{"n_layer": 9, "d_model": 128, "moe_layers": [1, 2, 3, 4, 5, 6, 7, 8], "balance_bias": false, "router_z_loss": 0.001, "shared_expert_gate": true, "init_std_router": 0.0102, "lr_router": 0.00142, "norm": "rmsnorm", "lr": 0.00863, "beta1": 0.95, "grad_clip": 2.0, "batch_tokens": 131072, "steps": 3798, "dataset": "wikipedia_en"}
Below are experts of layer 6 (counted from 0) of a mixture-of-experts language model. Rows are named router (the router's row for the expert), gate (a neuron's input weights, with its number), up (a neuron's input weights, with its number) and show model dimensions 0-127. Each number is 500 + 25 x the weight over its row's rms, rounded and kept within 0 to 999. Numbers have three digits each.
Before each expert's rows: a language model's description of what the expert responds to. This comes from a sample of Wikipedia text that the model never trained on.

# expert 16
It responds to: Clause-linking function words in running prose, such as and, that, which, but, when, this and such, usually after a comma or period.
router:501499479493459495489506499524516505514527458448465487470540507507486462445482475489480476504503520489497473543559488525460453529503503457496483531477486503529509490486506502481515509526442547506509502560501513504448516522512512485503513488501520475485524499448503512517484530482519459491533487506527515490517503514488487497507541515515520549493513560486467517520521544483459468526491
gate1:503510505487531487523527526572485537522469447504519516481542445537499512515539482478519502481482479502509481480516538537479501507514467554532491483465495535477474489517518490471491477539499463549513503524493514550490517496517464493498485511498500482480533510500524503500477509490507539481461491481470493498448535444492532500516471497475479492494485513500480474512467518468449511518460
up1:500510525453484472504493502521481498484511503525515485467543480498556507519538483436526527562495488484524422478494519482509514510461475473495454508517481487515472541490491514524479543520491510497495537527496528547529466488528502519525521540485499551480492508439484500512511508530467535505517474460517522493506500473528466479489495508455470506521508509490485481484509502498494465506509
gate2:512544476517462493488497455477531492512499471495522476472474457483503513540462462532481522501499484496518493487524483481493488498461473485501523513520479483496499490461519479521447501533485498505499510424468456499461473523515526524509504491492492522499491479524476516512475479468460476507515516493457481462484517462472510451540571483513486518526519496518512528541535504533475524463507
up2:524519503509511501531498511524538502517497505477545511519460484458508501523472537518475519528482494498522503487551558504502499485537527452507464476476471473529592507484505485567505487548471514496500497474505449511448519479513486526491507463526495493520483497475483478464464515470520491498535495501527500507548481448486491462496473489509475518509488529498492490491486477504492503473507
gate3:490491485506509515532531514486495512518522485485497514524505482524462492472432457507474499505558512521457493481502475504492441496456487470502461534496506520473471481510511535485522498542487517519520484493504488567475528493511520498487509519496467515477506473494508509448475522459526489480474492556508482494442483484441491495506541512553501504486484465528471480519522524469497492473502
up3:494493452478476479509487508498510484505505497490483484483486493532514485508541505490490549539462500481501564535507505473527531466505518506502531518459510522503493480473512489528467545513509484531513520481498526437504493495524516497520518498538517464535447530445543510495553515506542577497508496505477538507480479541500500497484527530490509516518480433510496502460496496505500505515483
gate4:507497486495440485442522487539505536513514464493495450496497476502514481491506526503530495535462513479474510535498485450524463538528510515499462534487509493507480509450485494510498504502523506502468452499506529467484467529529517461510517474502473451492480500488533513540495489517476475495455461466549492508482528522504489498479509523538529476534516515505485477496530537471568511492508
up4:529489503485428519490506485501475542526489486446479460523544486465502505524469493528542500508481490499566557546489469478517474505528516515517475514506486484471473496492456454498476483472536552495456488484511524487466495496496515472488485498509488458483519479504512464523480528518493489524491513476535521490497483536490495499452501465508479507496501505544503495509495512488572486489517
gate5:478545504505505503473541523519525471517518510517487432477470523504467486519527484527506508519520489523493544520470524481473492521507492502448527508460495491539497506487510491451513470506516569496502491470520515515546490484512448515506530463487525500523496458468533510489523508521510498481527487502527445497503498497472543502484493466474480478480545485525430467472478518493476507487491
up5:520481464523511520467533471531519516502505495472496545487484498522528514512478486490529500482522462530484483526527495500523473515510524477541470538463514529494492506500524493512499493503474460486536525509554451476453489498474552530484534519523523469489483533517479468508473460506530500475476497518515525514505477549503508485441514510565516514523480491463515478501459537493534479489467
gate6:547515484499447457522510473502534460512462477511494498518555444538495449495515521517464461491500488483505499475485496494449483497462490520497521507502479512525515470503556539472499514492496498503517497519508489493471500528497495458466490459484501503508490528470502469483558514521488528499453528523516484530468519502486524470491506501504513484495485493560472534467523557470491488477523
up6:485499491517507578466496495499540505502489496510502492455461468484508521515485472508548524478508462499508463484498471511519496523515505515491481515516529455520473467488487484495501496479483540496486505526519489478523520506518491487492524519526485492543473461530466510471417528520498531473469429450470512530513497503500524485486458461500524498501480487455493465516482467458501516482514
gate7:516501504496516486481541529524536506502540523494519512484452524549490526506511485496479482466527470496471458527527490493492489480507488504505508512526455525479482530505544518531513488549486502500470536517464502516507516502485525483496528471559482467555497491547453466481460543465530474480493505515472488528526473531515502470512520540489499523477485465496508494493464503517523557495461
up7:497478503528484496490522526487497523474469505468504518515504496512461504480529491474516501478489449513467497512486485510495514517514490495525545518519527529507516540508535516517491453495472522527504505493474480539486523518473545444499511462545477497524532495548457454527470524515464484496502509515495519511485501509537493470483500536500439525431528474487529464503479545502449511516468
gate8:525482473486476462489528467544515505502500472510505490514503529477534478521459518484474511488496493564457521535476494525442515507544487469474516497458503483528509472499499526536511490502451479479482495500465505473493568499455534484464502488474496507546531502489518516507486521473520475495494517456478508504466434512458481514492522517495497515501499529541498495487490475545495505456497
up8:500493475468531513516515498496535553516499511518476513477520531509498517515526532500514505496474511482512538542489511498504504496496472543509514479454505459499445509518541492500520473492508498517470479483528528491537474478480492484513475500472508457492492510533539518490590467493517491510482521435486477495499492564453521494501486538513483488512496500511447466505529492558504488529527
gate9:506531494504469527481469486499501478517474510496551496473503485489541484476517518484506482528507519509501440510505465462529528523495511490498523535504503543538551498500462510468514515481485527546498492530474519507522486465520515504485486510509457486480535523466490475531489533523536450489540529514515508512484486462528516514506465523535506551473497447501457508506452489504447504544510
up9:472467502564507497496478509520505512526463502493545486497493491526496477446490523482503522492484471538474444505529494491492543455507482481515497499528493522525521469467504506507511456505451488507480474521481493488506545534468472460513568475508446511519552469504551497523504501494514477497503528505517531524471481496561499522522465513486522474487490500492500471490512464534472500485500
gate10:498458483516522478490451435473482504533491506488555475491522474470501469479509527486524491483513472496474484522509495503485530502482478474460494506516499496516507493488467502463513463500495472480563469510489496522504562533456514501474511493499505466489525466477504483529470503512530508491500510536535520470490460468499508517555493535530515503489474464451508522523516545469537474459515
up10:509548503500532506469527540513485502503497521446490521548524521480485531552504473500510504537517535500496503503487489502509462464510506545514483485505493510483498511484476489517472481447502495521478534478502528523502477514513484461511542475506499509503444522529521520446550498500461493508515474449539463499470566541510489465470541502488494523521515469520502493507508500451504516532477
gate11:447474475520506455483511498522494527485466453493471465491492431508483498476503484516500488482503539524519515500510485490471478447509564489487524519480497510526490516489518516469476525472490567515502472497552518486480515540500487513492522498466488523514494518503506482536510478488522498529499490490470467514477547483529522438517543509511515481471518507494493451503513533452523472465509
up11:483525478541565503474533502489480495549479509464504523521475466507505472495506503491496473494523504489521447485440471541532497497513468477500491460488471489462489516515481479479461497465532525455524485524537480505537549515518490520469503488522509533497516490540503521479498463534567519488505502504521535500449532456548527486487516483481506487514500495481475480499497482480486491484509
gate12:503507467493468506482479487522500448496461526478497506509474482496462529536512531463498449510470482491528490525492517524498509502506476495488514473486533494483465503509508534500530526506459513487460509508514520499477550507506515513568489539478491513521459502473472502520439519446484485527506425501478505546471509487494488491534525487503502477485504540437509502503481510487491457498460
up12:496526501493493495507495480487543495498515517537523507528474519531464478495536474536523463515506536513503517481533488480498494478538522495507517468486451468518489547497497501506494497486515468456545504464476494492523538470524486461463521454556506535557515484544458491503458497517518486503482479473523491463533492468511474523503567468478473504531476483516535531505496501490490522479514
gate13:533469510486510491488457456558492489535493540522470530487552491476473454518522511489485481461473514493517533517454483490499509445485510526460524554512519493499486486483493524514513491521478520481513510485514526483485511507527519477534551465466510508487458490477492455485533511523521472488487490511529510536460544533484453488503464536493512498508514490466537490513470498492480474532517
up13:483494495506508495503488515517493497517527564518504481501589506477449486509540504476496477492522514538479486521491491494502499487491499491476523516527493447551519506451515474502477494489532503457497505517541486473448519495525507447482519486499476488533451492440493503492558490557506478481527510499497501498502554515509490496475461509509488534476516537516484470490475488511484530487523
gate14:486468471494447463518493476512489499520489506504508493507527503476499489504447496474462497499505437516504493491509445538493504553502492489451515525492501486505556468471534540491465517534466490490525536485492475516461514494484526523453497475510474527521541525513524498507525513476521488508461499491458475516492493498467518525554524509530521511525553533506522496489503482548494507452507
up14:520479485496480524492460470494513484536512480487496517519552486428511430453479500461474519533488484517476503527515479533512495492506477486480500487479521488500466471463508536498491527515503473476516498546514474486534478519476496501453523491520486531478561471441523489493515489522548505494470523510527536497494490491501513538557507530493562496485499506494517521478490501521476497496514
gate15:502490530498533485514494479492528506501502492503490520493495520471495515499490483545585465519486552478537480505499507506542506473486521485499517522455491481528560540532494539478561471503497437481530489489483527517449497517504546493522485501492504478489520486472495494456508466494474469502502524439519506512503510468514476476477534475522490528494513504511477479515492498520452521468528
up15:500529506498508494495492523502463452461522529515480489498512519529491487502481526469459531530553486489503460464518491487468489487501476494470442516513477447510489503475469449465465465501484489482487482505521481493521507469471488482493521485515501504509472476513490492525494512539509469485512522506512504527539508499491470501521540487468457555504524505497522488485444477439547544538538
gate16:464503509484500507480488499515533529500488476484504502469495486488490471495514481492503463488517504484502531530490508483485469474552501524507457498490552534491535535516575517526468504482480494449528509500486506475508553479475508470530506533530506469508476493434502506506515481539503523477500438444511505499515497514454473483491496520515459471524550530487509479479482543479491504461478
up16:524514516517472471516482492520510458501473457527514514498495513455518443515504502503545491498461555505462501488509526476521513467495501511514485543477470525503523546501539507488534512462479496485503525493480515516467513529562512515546515508526507470544479486519477464503483500521475573470520508478492521506520492535519492541489493463487517499484466490507508511487495519497529453439510
gate17:505497484492524510491460502546466497525509486543483526512508475471505498489508521479504502498540487489527523543513513527483521485543540521471512502482512486504491511495522526491527528484482523507507493521480560471538484477471499553463505508486487510547554510486523502489504490545565486461506494501530485501513487491426507436539508531496492540483479472465527511519510504493451535492515
up17:475495506574416494491582489498497486523495488545487480500519466522546496490489476503485501534478488523482490495501484474487490476480512500532451503499483488505519519491471480499490499522487501513469483511519487506489468531521485504518512463532499505483468533502479503488539494447478493485503476478459457495498474479533463531510505494453529462485496535494478457517496472448501470528515

# expert 13
It responds to: Single digits and short number pieces in dates, ages, coordinates, scores and table values, such as "age 62" and "77°".
router:503542560456501494497518493534519461501481548479503476502506527479487503503508484511456498533502495455495514530456494517486478526525470444480470495496474523492514520511547468451521504516502485527513447525497550515494501499512508503543489518501468542509526513494534528494510492487483516470504488485474500498490537536440478520531466527504550529522507551502508473509523506458477484484515
gate3:479460548498519521502532513460500500463550491467502510510539486504523529563480492463539521463475487475499526429482510489478518519495489521494507505526492553475483509468555510488458460509546489524523460500477477505485511515509505475454507511518488517503501487491448495530521496490521482512464506463528488463495522501512512546516519509480542475501522496488499484546479481506473481493519
up3:474534487490475509434527471488529488502448445514520480527517499486495508483555475493485451533521508498505503582463455502486503478491520511522509500500487513508528481542491485491473474513480530551513525482496494524530484490516485491504490516492521506475455526486486521521504495488493523533463518477524509460497507473489504480457454510499488509553555479473520508481527502513476495454515
gate4:488499546464510474477486500490514452473502533509479494494510536521515501541462522475464475507498527502474510512491522499522488450435489477498472563504501499520497453544473526456511484443480496514504534470488496510513489518467482503530508495543528524435482516502481501522520487511505514511473486478490498513491531520537541509490534533532512499527487518473488473498496477494436456504495
up4:513515484478491506479505499501564498500482525485437538507491454484505526544517578498487488473484535501517530533479475470510523513469483502482506542509532510482494487489505540517542506505475512498480522481463516499497513508474482518538475538484555501469512507547538489512492478488540509508453507483540471466528535534520553512504515505530498482527507525507510477503465473522477492473499
gate5:492480501471530490495509562471494518531534498468478488460473475504461542498496478516488505503465481500528494478483504467472540483453526567497505492519485540516521470482489497511478486491472515472504443541486498509495547534481558486515511499485494504542510492502484462539530474483462477473492526504552510473527498510456480515494521492504490494480462505431484493514495494497493540497487
up5:459480513489533474510530544453514488531517484510520474491494489507458551511512477508463509525487496511491489488485500490485539481465537528501448494514476528497532486483541537517533504513489460479501467499524507496466527534506509492486551500469438532508540505456484502535564428484502487478514544536544502492479507520495463505498493501488487471484474493497507514487499519468474502503495
gate6:458499494486518503497541511462520502534499544507440537485510458484519500562502451499477498531467484470514480480479485457493498491462512549530485518500514553522538491467487475525489474477540474516520469497504484461480514536512475464516493511507499547491468465497519501520495522508488498513501514486549500533498497529530487573461515489483493456500500475489479529478470493500514508490498
up6:528533508497514504504480471469534481455529541474514540511459481497462528513491531459513537525494498544486495541483519473514508491477483464473501530517485447498480480529458510479481528522477507479515515517473517513460525548541465523508479544512474487467507539497461518488508498480550490506534511508521484559493508527467524514549512519532499493523509532488534504485488524498472495484502
gate7:524488481516496465498541514573540500499499503486499467476497502566455491489523532501540512497510530476533482491524498516535480514515492507496538495517494521538532493494516467489502490510483481517526467497509493529497533552495545498547467485526477491504486486476521513486471473517468510513531434503454517520492470492479519491478486508508460554511483572473504470491481509536496517508499
up7:520502497491476534523444506454517454497466536486524475528525556449498545511479528502489486519506478517506447485480471524509490489520467543512463528510516486537523500517460476498460516512487518492478518489501488468506442507500498491476529509499516484476502499501483495474479507471535493469527556495512476515492487512482457555517482487515520494519536439490481536471510500522540487521486
gate8:506508531489496548499489507513537475514495509461488495499545468492509499493477485530508487458529499533515510507490515474510521495472500520466499522522501501512516520519527494499518495519501453465535461489522471506508518472518466439522505499491471528528501461489497436481485509493493494511488463478475494533512482482550488497517501506459520491490493557536558459532466562494533459554520
up8:510501509483516507533456530494484494512520508498515506494474504507503494448497494475505522480514508511532438466504500498512483481505505552495524505528460519545551545497460508420474531482514477531532526496539513496481474490488520538501527469495494483529547510510523469454516504513523493487473529534479537469477543495504465493504503505488491512500500526497537530540454552511491533507518
gate9:473504529509512538483534506524510493521491531491500497525502477499511491502500564533494496496491488512464535512528499474495501514484466514451503500469470509456497492558520546513470492495448498472498475499545508540523491465531501482530523493512500531493485524527462540503530479538510471535469540442518496493503489539455514449513516520493447465499515504516493524491478480511532457514526
up9:528502493504494452492485581447495496515477450464487500492479529509513500521505429490490495467499524511528512499467466537492503476493511509487485520497513545514489506473492499512505536499527496537501499520491491483505483507491486526510449493478532453533530460466554432486504514505458499489520474548449481533524500473516516554494503517532517526518504482509490483480507492497494478482485
gate10:467497505508492483507518483502512471483469485509541448490505545494550509485551431506512483530511498484491511546488503458465519530494467501516538482512488489453429489517526475514507530494482451506446504522501521521497515520540504507540497506487479528504530506463510457502537504454496485505485507514505509511490465486513468516494506473465560534510494477511494516495475490547487474491504
up10:530544521468504538522513497513476523512477507514489452494526501523544498539515501455495539523495539489490486486482477474422518484473466447489511479511484492483442481544522475511534479498478457524477486441499522496507458527485516502510463513500488490479522516460450531514535488509494516514499470519493515503504463512497537501530506469491549513533475507497482504476468496514473479505500
gate11:544531522449538477476506525525447498502535472520520485515463508542453466477506518482506512488481475519490552521512491515467528514526494450531488499515498480479545533513497532506529528535483531501552477523490489517442487476509525530493488496456499493492461528501512476478488517498492486491502491531541504512517502512491508455488467534505505525469499501516446441514528493487494524473494
up11:482454430492496483499511526548501499478461466496506509512529508520512507557494523503494450508481514518466475476536521507547485462498533511501485506525462452486537491506465463487505484498481486504465541510502481514520541468514528472514487482543510496549521445520482543516495493519505523473477480546500464498535490481500528491497498457507511518471482523469498499534491483484497486453506
gate12:491529483517463528494521484529480499492520512529479514495504546515532491500456482516495454480521489476461515509500473536526492504452524492516486486467502467521483496516498446501470476533479504521480531512478449532478509466510500518508489488494485499506563479525562560430542506511456510502524529484504507501484466480529466510478472535464515462502506515508503514511534468497509492493470
up12:458480452491532511501484477469549514487493482469529528486520473475494515521516530477531495488506529502482477502504523462522552506500517505481543502504478513489493464483471544520529501510503446469519489485503548445535537499538512511512514567501516512509457473468426460568486502485518472516490507493507508481501503521516458497500496493490474549488505493509503506498471503486491497496526
gate13:530479471517507497499490485488511545518491536504469539498545484512498499528482530494466525482521532528498476498489493517456518483430488551540548464545531522526486507498530487472509514483512510496507501505470539460503498496520532534538512518487462487514504463500544545509484494498507487507514487452480519493512484473512522565524523501514483499478500513505528492541471490429528496473511
up13:482514532444474507513555487433508504470523520475497472523459524509469486531517485470482465451514503482514472489459505461462495512472516481479498471530494494532489500500484552540470464453526504518542461517552511508492459503495482473474494483486499506520479555480527500494527528477502496479530511488490535476502485503488529506510517522442487522506523490494501514501487540511535493497527
gate14:514468480487496506504555515465524515495541528492511497481532477546553495505427521490514481486499526506501495465515486497503512513526425495499501488508510502485508476493537513443494492486488483489511483522495496502467509537476541512486483491491512493488508459493516415443528483476465497498511516509454507505478478486446456508506531488487493504485476475505491492523551532461509478470506
up14:486449511494496510470511497470507486496554467494522479497536491490552499499448536498510505474498540523536536492502475528521529499482452506480498489503477506535512509508523531456498501526517438505530529518477485476466499499499483519449469466471507496510459425535495498467519514471510486488506496516482498481511505481474529523506508490473492492455495493489543495553514526466495529522550
gate15:490500508479486473442482477517535488516474447506526546484536465474525476463494483551483529505512544504490542533498530493488466540503508520510487505505489515482515481481500481459477536528551494531485488476490517490497506541521482503532517525536481525473509490488482527521539466491496493506490522424462445538478490506502543510489492474483497481524512480476518506512448494534478492492502
up15:545515483485431512519524495497482537473542462494443451497491528538472545520555497531475509481488492523525488519511518543509502496483512507507498543495521476534475496503513505497497513487502529486512514501501523489513505500466526466463496469482530483484489501503552487486524506498480517489503485433504486483513552494554517470464527521497447517476497508533488444514540504501485512498528
gate16:505538489529502497500497516518510518485479461515527470485533519494486485531508509494491500513496530511487484534553523502433529504480490484519538507506515511500486483472523541497474531499536482484461506486531520526501466546517436473479466484512510490501483530496547528497519480514489533468523510494491482532473416495478451482503467501472467487534539530489518519492478481493486448467483
up16:444524478561498488498469477505509528465455490477523519500489491497484473569490500473501556491486523498502518507515508485463457484505467491527493485480500510499491489483555455524504481479507481497485513488531511522498469492522465523463490498501477475526479521511459558523522474493495535483526514544482484545481446517490483512466495493504513497514512571503486555510508505483478475484509
gate17:496482532546465508474471457510512458480494488506488510519509503511498540542534544515500485522490505512498523486505523542509492521501478548524470488533511489514564459517534472512507546450466460491479482463517500487510540529505511471523511509498490498501510503490522546491487461522490501525466504507483476445552528491473522506464511510539485447475516484500494500471504531473493455517526
up17:522500458492543530511511463457486523478481515483526473527476502472502484508472479500500508480515506464530505503503475496494539448492540493485508488486492499489469493462427467474559482490455520543504519501495463481483482526540518541490505540514524470473451500490468473479475494464490531488515483481502512539484485544462482511502514453481557489491503524484472479492499505482467490482508
gate18:507527471491473491497490534484496553530546493462517516498539435487480515548560493522456475467502470514514517503466533507529517496512521533493474514519517500454519492469503499447463476497493533538527485513478516501500469447492475478498515517514495472528491508491492453507506522491575513534519528457488514528488515488480504512487504487510486496537509488508500503537531516479534494480471
up18:513487460481453558463497490506465487536514481492505483498482464461525519489499509484474505505476494513514532508475502462531520512498464528484493504509476479517481486437490491490560466504466472510539481479516526497498506498524497486466499510521481517491485528537500482530537509489573548474533523515467542481478513480466485476513514497525497494458534556488523479536506545513514495472498
gate19:528490458493482516499513545505516508484498508496480523522469511475486487474552509569455536472486462481492533488513490482449553521532509552456549497483488537503504566519495497496519479496507499526546453454472509480498536540500520496521508488535494513535503499483502469517517513466487472468539520493503517501483488506513502482517518499497460507504489521464488463499493481528515518530530
up19:561480508497519488488545517530509491545483506509473519497498472507503504514517534511515533521528527514527527505517455528491483462497445487479515545470524501512516467510525491526442483466497484505497505476474497502546496520483503471521498510497488491456484468507534567489496504500524492501440476466530502521481534489483527471483481465521512522502520509501554482507471488551542476531533

# expert 15
It responds to: Word-initial prefix pieces like comp, comm, dec, rec, con, dis that begin longer words, such as component and compensate.
router:515528483527511482489489471515525457464521454470495528461486511527517490508489483495442481460447491496479461512478488499480452505479490473478487481472471515488546467525522466513508512507491493538496430467461527550532475470476517526496490443523518489479505507480524518516505513513486492491501478492490567491489483494488499491538507513504559521488490491484501536495526522493526502456506
gate4:535483477479517531471512503517486523508513554474482481488515512490482523485476520489501465469501507529524505530465498519535511455505526469483498453475471489491517482520485510512488476477501548521515547494469517525491502491554565513492477473552541500471452475521529496499488523483488494491515472503504513514498523485518508502552537482459508533466452498506445479514509539498540463521481
up4:493518537498453542491516500467458546516492528491464480505473494475492484494492517512492445452508512520525521488493462465508480511501560493494463506498518493474481464491436459520510482485492517528493495545493493519498510490465467487486530488453531479480458478479482457486519462481492482502519512491495499520504529506485505477520467530497525501506532490485484473457502453454517471489436
gate5:549527484541472515489481467497485485477511535513510557508480484497491480524534472508467551474499465472513536507518518508496501506444542543477514458495480520498523506476533450531479505432515491498492473492543517482476508505499488503504521496488503474499551461507531523555486525491509489507504478489505497498556512459517520495492513492525559501486487488485491483521528483474534516502455
up5:525514494494469530552482488512498494478515501489500472477504509428470507539512501498497523484448519472480472505539503444529510487471506514502494451500467523528512523498532468503539496436476568497510496481495505500505520482537521499529493491453522463523493477511504516530515530487530516511482503520519520503474544506534524513525525531511496548506483476494483459478485488524456513548514
gate6:531469472503511514452479483478493454458491503486507486448486517528534489538440472443521487509489518490455488540475486465509464534498508468479524476498495497503534460490463513515504471525516510483475505484494513467516489468482507526510568471503457493479507463501500505541540494504479463479518500442472507510468483501462499503541507504509498496503503529473471498505499499471503554483520
up6:477477443530559522483477502507492525547525484488500472493523520507507450489466493505511518496530501481476461555491500505492485534523508519500490503506449477519468509474498509488490507511513518489523489522535500525471530484504517462491484528521464493491505450463465483466478490489482511523533538471551535468521463463497550468486481547512476487547487506504484499515558524513521511517505
gate7:521506463496492564457479470510509439496492509510493478525459469489517518489524489498476513511529523542488507515518516486451518516490517533489456509475467547502465563521467452490577480491471496520515511513528464482533471483523468514490494488497461500483509484533483488482483484518479534493506458489503559459513477486496481496513505506515513494481517536525510535499510478516526486520500
up7:498466523552493532481471545517460522479491482486501507503536512510517513482506489535529464504517471522497478531480479503530476536532515499494497489524509486464499535548474518506489537486528400499529454507458499499482541478480503489499520493489524466510514504487525526491474488462447485497501478512494472468552501479476483471494489475485517510507543525486453484478466483485485476475493
gate8:566491518473485512435489487478480497476484502532507514471482520477462498489523481528483480463467528530510498504478511499486479489523540488514524454550479535504513544458491479533487459477491551570468493479483501524502479485530511475471486504523463543496526480472510494538496485464492523491529490516532498479480503493467483451484502535506513488496499523473493453511501474485483468502485
up8:552521526491498506506480509503553451478487517500473464486518526513486547566494464555506493516479498523524517471506446497510554457495531503522514529482520484511480464493501490474509480480462516507526503546463487483481488481533488498515514510521533491496547469459509479547479501474495499500477507460467488483540525489467504545506500475472500482481493496499492470500494507564485509479486
gate9:448481468507478493493509503504530459477535476511491494457499485510454496527516503448520493550467518511461523464550476540487486510524487494479507516475512502508534507443499521500468519465514476505497484495525498514502455514508475490489512500475488514431537495461514488509499496538523538518508508514511474493505436484529488457520489520499534515497496521514440514523466545494474530471501
up9:475508507463511489479490491549557533552512508508528498547502486497536530508483514513532487512496525519505489539510500498487496492471456504485518484556505515515488482498490500500470516489531512518515498478512491461511525528523492505548523520438526558458460514530478478534491523490501466497506503541463485494490530506571466502492502516502458498522487498501518495476450513489547483455522
gate10:533501513502528509552517482487483476463497462509482529441479492524500503491475470486494501511487478513485501472543496482468474503493505535518501507480472503471486527542517521514511513524517524476485489504521459510553466514530505524481486480501504475497503479496540510513501474492472497513446475545477484525469524430483469480482516483448552493442489558492442506517515519479517511482498
up10:486527509496464488490559512484511545513488501529514499516514491466504535465516516513518457464534507486502447500479490541514484498524496451470520460514500484492459487448490526524511490508526532514501522453459519496552496460547506462488455516567516501502486491526518472471510466472524533533519475487517515531501508497476494464512494511526467478475517482518518489492518467501495465517478
gate11:470472504482522504520501532476518461516491492513498497503507520523511573534481504462509478492479471514516499487506472527542511477497551455498519472462496514479494502549494504470481560528503482523534444497467484553536519447465495494523484467521471507505512451471522535510506528523495491504536502498500487479498475509476506489530510519513544552483494518536478501470513476517524521520529
up11:497489480522503486565482482504492482509497506538511517483530524482557472488527492498489504528522484513465513477531482510515481474549516514504536486532460514510509497485477528468481475544521443515516476535527477512521487519491502472522522496506490511492469490509482511492427552526492521526495522469480498475511503525457483513495489452478560526471492468486450523517518502474484488542454
gate12:483450493505509524552527445480520514517466532481518508486531500509480472504519499481483485479479480526471551490470481465482468506545492496467462463495463494489505499486535499528490499495520501528523528495475509495555524492516534493512510470519502535471536490480519494525571484496548536516483450515497546462497545511517498497536523493476523448497517490489506499495499521491502489448492
up12:446494494555525492501510482485540472509532493496482554529482481479512495513488539520506483496512503491516492485493517564513490492486499472559514489510559503502459502491490470497442550492509488511540483483545511464484461483528502499536483477486496491545497498518495538451495497495526507491568490482479503515534470466501512504504470487554519505464499480549499499478518503483476480483489
gate13:508495488516515501493469472561459495470533490486498525524555497506526510478490529515446509482473480500457474508463491504490470492509467499469504444489518480479520521489504500537500522452501477477468519502479525541478462440482550509486509482490483489495503521414485472492498475520506494522485460519463509488500516481492485479527527462462536482499525487510468503496475512510534528472502
up13:558487497483498511516535498506468544511493526513491508486492519476533516517496493466512479516493496512489521468512510519473510516457458500514500493488472486498507487503508530478435549522507466493472475494476459508491511473526531504491510556541473453529507455496478504436463499473447450553484464472510502532481500533493480517487508508463485481462502535527492504506517511486510541509536
gate14:508488488509495451513493485530485501510466520516507501490522494511481507505486473468493509476504472518497508520473496510457508503546475466515499494544472474495505491550520469511523494536517496461484507490499535580509478457476508515455501519516458496453480530462513509538491506471503487520462469509561556481520462520518511509575524495465508512476480482501483538496497492482511464480531
up14:517494466501509478513479488502489472506473488469485482557523517506507466487501533472490498510477473480473514493506488492518534499494451451522536509503483544461515553515479534462506529476492541479484429494496510492514452513463458483445498554515519534476516486481507511537538467467480499497497484507505473516471478540477515507500508479477507466484515490508522496522505533476488485486564
gate15:501534504523490523452464505528517525512543512472509536515510486521459499500551507492518490484530466507476493478510498527516500538531501489455512477519494493493536473519484518545481505511465480503495464486494501498513450493470479541506529437488505515444477525500486518444474463438491477493527482517489510466492508517514509494522472518491518531510531485509510519495504514462554511440466
up15:513514522503469466487449469501455477509503501499462477496521515477542516519488516494466471534507486506426549497479494489496510520479457465486496530512560489523501497504510532503500468511535532496476495476524534524475501502469467493490479448510492524465511524506494465482474505508514482495509535498511453495528525484498521459492524474530513488468538442497498444462541483516486486501524
gate16:483526472496485495541485498499488495493533445507480511480450475513565530534503480458505519502485505514485474496475547483463469508460517491489510508521513474492517488494498488511491504531480473476504492527486534517542520467533493540476521504493512535523493502462505552462537490530506499532486492498521517523504455506525487434496457516483548510507493551555459484460487487486517485490487
up16:453488491564506516455509540476531485499494454496467482474481494508508524523471553525503494506505510483468480515508473502508497498443494459493514479507523506475475508471550457516514506520483492485481512511503483497495525508501507499495515493537531526496538524494502517493510476517439491514506507485509496467525549527503524461511463527549473488519579474528523519475472474504483548468477
gate17:458505509525498477525466463504485476480470477476490478522489517506488467422509455502506510458550475525515498500487481479486505495516536515476510484456439532521491491506475499496479497495508463515516483505462482526511524490498510478489497513497441501538497515463468507496531474513476523502513484507526530520484492460523493463486535529511501568480481512508508549522543513484483445499543
up17:507506488484480509474510533535532529498485482484511467491459527509478509497504513504498469516518580534545510464513533489544534511491504471529462541538492489530508510494443534502486495483491527494527519500518489516497534483475509493496521504483502567474477475461529471489481493497468479515467475549501483546511527510531515495537555510490517494505533481506508461517488463480527455505488
gate18:495505526511528495474466509487552521504488495511516516548470479524490462537504546463472487500503512473514491502498494490488467484559484519537487548519535466479513494459484460476488516483523488505512463452536518478456497477493511488441480520541561488490495499524507471521464503501497536478455489497547502492501512502546493506510497504504526506515527514477482557487477512490454506470480
up18:511508487500515473537478521528467460501455493517509504529474495535478500507482455467521554505465489493500525520502492501477526514503492495490523492484482532525489522544503524447486499494534464496447513491489510469496415517497480554468491522560482468505540497477497486521530514476522504508483523518481517514483459520545450514469523516477494509469463511509463489516511482482467512482501
gate19:514531484485530501515545472509496497481493491514491472496497528464496496500473526457480528525449516488529503500481525557500507503489527465515519465519528518523502482557504522493504538520488544548483515481503500520505487495463508498443469512537461508513521471507549537505513500505475513551543456472502509538546502442489497526515503533500511489535501497521485514486524464483517455475526
up19:523469486523509494533534496488476525535456482475544479506484476544521448492511487489477528506524531514543500491476517496465520507483516488514486488502499482548460512512510469525500483531493507486504501455503487509457495505504489535535485514525464518538515524441542485498512494476513512492508501491497502527464523535486535454486501517517498514517445479474498526575507539528452501492451
gate20:505485504523508484497503505514515526489514505493515497492530478505482503477482523489496493512470443453496489478510553469508495497537506485458520534517510479493524486516475501484512523491499505514556530524526491542478484491509503532473508491512496452428545462509527525537487476485484458512514495501474526451502445458496525529471558514484495501480460535520503494443502506509505484458554
up20:523514503510487519507513519522515484505491488510492515485511479528514521486480475511504500484483482494572499481521486485470470548556522495521527512542485487458459514445444477514468485524477497485507492524473439524499473514489512517488470538499496522540472484473516544497515502481525510481492459494508502503495481580473479522531467470471510538476488513513503456506494521497529532543530